From a checkpoint of a small mixture-of-experts model trained on Wikipedia.
Experts: 64 experts in each of 15 layers, 80 clamped SwiGLU neurons an expert, 4 picks a token, a softmax router.
Training: 351M tokens, 7658 steps.
Below are experts of layer 6 (counted from 0) of a mixture-of-experts language model. Rows are named router (the router's row for the expert), gate (a neuron's input weights, with its number), up (a neuron's input weights, with its number) and show model dimensions 0-127. Each number is 128 + 24 x the weight over its row's rms, rounded and kept within 0 to 255. Numbers have three digits each.
After each expert's rows: "mostly gets" lists some tokens that are sent to it at least half of the time. This comes from a sample of Wikipedia text that the model never trained on.

# expert 30
router:112125130120102137091149136128114143080109125121119121140169090167127131105094150133111155132163112103147137156134125102118111165114083122132149129178146125119154108147122135089124109119085136096112103186132135139107131167145134169114129143122107137116081157160146136136121161150143130081122104140127118209126098148145135101113134150162143108209102144122115117168096120148139126157131
gate0:151129099055151134160134112143132126168122127126131097100160139119162134130098136121165138124150111109154123140117086108125102133174150143094117067143100138125098101082136121148140082160092120071123130121088113147129102148153155152139114117158080124142100138119134084150111124120155131134126096127157138145140129173095153120124105152116130140154099125137128098157134133127089117147125
up0:147150096110123150142105129119125111155113127125151125090128119127118122138123110167159149149127126117138134141122121107141141133169159140100123104117087112091090081078128083138163104133120102103152104116138121140109092142169164156121123130190083128151076131125159074162117107157140111127094102122155126139148125160109127114162131125108107157173072141145110131157101119136145118140145
mostly gets: " Chris", " It", " Township", " Kong", " Mary", "\""

# expert 18
router:128108146114162144129115120128151132152076163091147141137101112107141148124069167132139129120147075135141128159124124090147120158156078106112101136127114129133151101147097131111141138120119109107081078124103125116106100163153075105144132140131119154140134202170150121114112123136119136103080154164128148134108107158163135120141115144113118141144143107056083101143090106138162116166106
gate0:131136128154125087117122135162139131156155155144102140094127139121126161137153163106110143103139137115111152139126132142109135129135130120096105114151138086149122072155153160190117158142158132136135122145192116149137114137133104131163094171087117128096159115084116104133126143132158121145107108135155131114134181143137097136167104116109188159122163168109171140111054144097121117131083
up0:177096096145143094110138141181116142151142130141107134128109140110130163158138135124127124113163145117112147138113117156102107142139129071103103113121148085145143127131183103179093150154177143138144106134134095143131111152126073160166114145100122126095203123104124110107119110115136129153129102135129133125146175114143091145169099105124150129121138139097153144083051141096124128137098
mostly gets: " in", "On", " within", " as", " on", " at"

# expert 59
router:145085090124115169097151131133118125092120126116110112143122130150158127097136117140100129156158075134136138138128112096100127138110098139118136142172135116148146088142140131121129100123108124154103114158099170129129142159131116119122114142100145151138094184166126138143143136137107088101108109142119076153098137190155128108125145176162136133146097119150090124171131143133134096091133
gate0:129184135114157113126139094096116164114161139158098128130170149145141084090101139110113156102148122117125131141133145163161157139135123154146110109128145120140142082139140128123136143142101093155128132120091100128132136141115136143154084102129145125129168153159169141088167128103109138111116136135148101139125134113131164138096145119077104156081157117088133121122116166111090118127154
up0:107120132127155170089179111173119151139134114164124142132135125162138083103122135111150147120147115102151093133094151129147124112097101153146128135137125111160156098175116152118141162080126120124104102131106158136090166122137143154124118113107169112132134158161128136145128143140111151078092130167114129143133121129139158145113169151145126156107128165114105113100127141154154119132139
mostly gets: " Angeles", " Roman", "ius", "ura", " German", "cular"

# expert 51
router:117095147108134127112118139132104099117075115086172118158130133148175090092109136161133122110149068096164115153123052108144148157133127124102121153177124111138118113122132143125140076102086098118106111126094143130137136171136151110092129117161121173114145207127130138142130116101135149105137125156140106136113101153180150117127141115134115103167091136137092133183137126166143109161130
gate0:162154147156103189191123165144123109078097116127158085110133110154095145150125125125132181085102138107132125161101129092127148120163078126119167161118111144158091107172158185119137083145141129126118102117125160114130098153112130132109107127136127142149138120173143117135117144121144139093145132118180131120133088119131094140110169122122118124137104111129122148136127135130131117137134
up0:090132138114175086098132074115145119132128151149144144126127145081135108098105122120102075139135129114140126149143103141139127144160192146105081102160123143116151109142162093139119128123138114102129154150078082160135172148166097109165101130139124094193126162140113120156186151132139158145114145122116137158156165168080144119131100132160092095141123147120126121154142131140097128148091
mostly gets: "’", " Island", "'", "house", "ง", "ı"

# expert 21
router:115116147134169163134102117116086173134072159123168101138182089118156131096094153085138140111153074129110114144164129068145105175170120154126115116143099143128111107131152120092133115119056104097115125146110152136146152163151122122139109139116076112135143190177117143173105152140123140096125138093131102125130133150170156099113148157130129110131121121104121096166122133130118134129138
gate0:116113087103069106118173109174153120147126109148088140169154138141119104092083139128140133121114125128159123135198128130118129119186149112117165105139130141109128082104128122116125134112141086184183156138157166117134098128119140135143155135126143142152069163143116145116144176150145126110128103120110101151124143147092116107116110139115132159119098101138119151137128097119133107093129
up0:080139135128118133178107123125143134126152138135122128084126095136150096121152127131185116155119121098082115091107140135132154091118132126155103078092115164100128135117138123136164125120131129134101105158103147120122126124166124094131145111120118133134146146090141148109128140156137169109131113125089145110099173138125082110142162145102110132149140134139112159093160112191152136127161
mostly gets: " in", " at", " during", "On", " along", " within"

# expert 52
router:115106136141136184088163118130086136142110158105175128117148101129146112138121136138149126128142089117133108169131128056119108120115074160150150128163145147120114121130122123087140100100146081134105122162117128119176117172161099093117141111151084138150115157133098130134133138145093135099134150119106112143145118153128167106150108161130130101189074139123101134160123126124132107129107
gate0:144163108143156123140109150145124112142120113114142125090113156148147138127105086141090117150122109093164115153119151094168139131171133106137134119162108184110118107117096146112105106118133135101092108130171122174125128141138097137108137128152057086146131122123158136089144105126078129120128160148091118149134086141147121079181077146109110105153172117145127132129131095131123112129129
up0:105126146130156116124117149074135144145105163157098151171153114131111143154111097129159117133099126146104160137165142144115102147166148124096149114118128099131170124083156133123128154153099138119113143126108147119162102153145102109119111142122125180145134124157087180146121143131125115135132120126178155121115139128123122124090181153106153155115138161079175123124138143119107138127133
mostly gets: " Si", " Wi", " Mal", " Sam", " Ka", " Ali"

# expert 33
router:134086104106158142118121106108115095126111175117113133156114132130113161138103125123155124126181112123133155130159119091162087092144086105097135129155138126141169123121128136136123126141116147092121128158134172163140119175112121143148114122090095146114112150140099128178129131133108142107111124151120138197095156168096157117113138176117117136134094129066114119129132156131131113113094
gate0:157138110122147095073161143125135134092122127131142128158131168116147092095117108086136117179174111128134078149144111139126158183133155134111126122139119148164181121135146136119115124124127126114145120128142146160132177134118140128123172124130185170176095115145072107135114134157100078093123123156096106136117133171106115131129141128126128120125127180108129088109125135113091139122130
up0:167167135120133111136162137132114116162130129124129131113099201084108108122118101096130121148169128130133108123128121168132181153126185108114113169123101141154192137128131094124123149099166144141146118140119112136097143115101154116141145128149150144163123139141104094080113126160113116136122130159115142115132147143108139146130145117114116130105134150131125078118088148072088119116117
mostly gets: " not", " he", " she", " Ben", " He", "pl"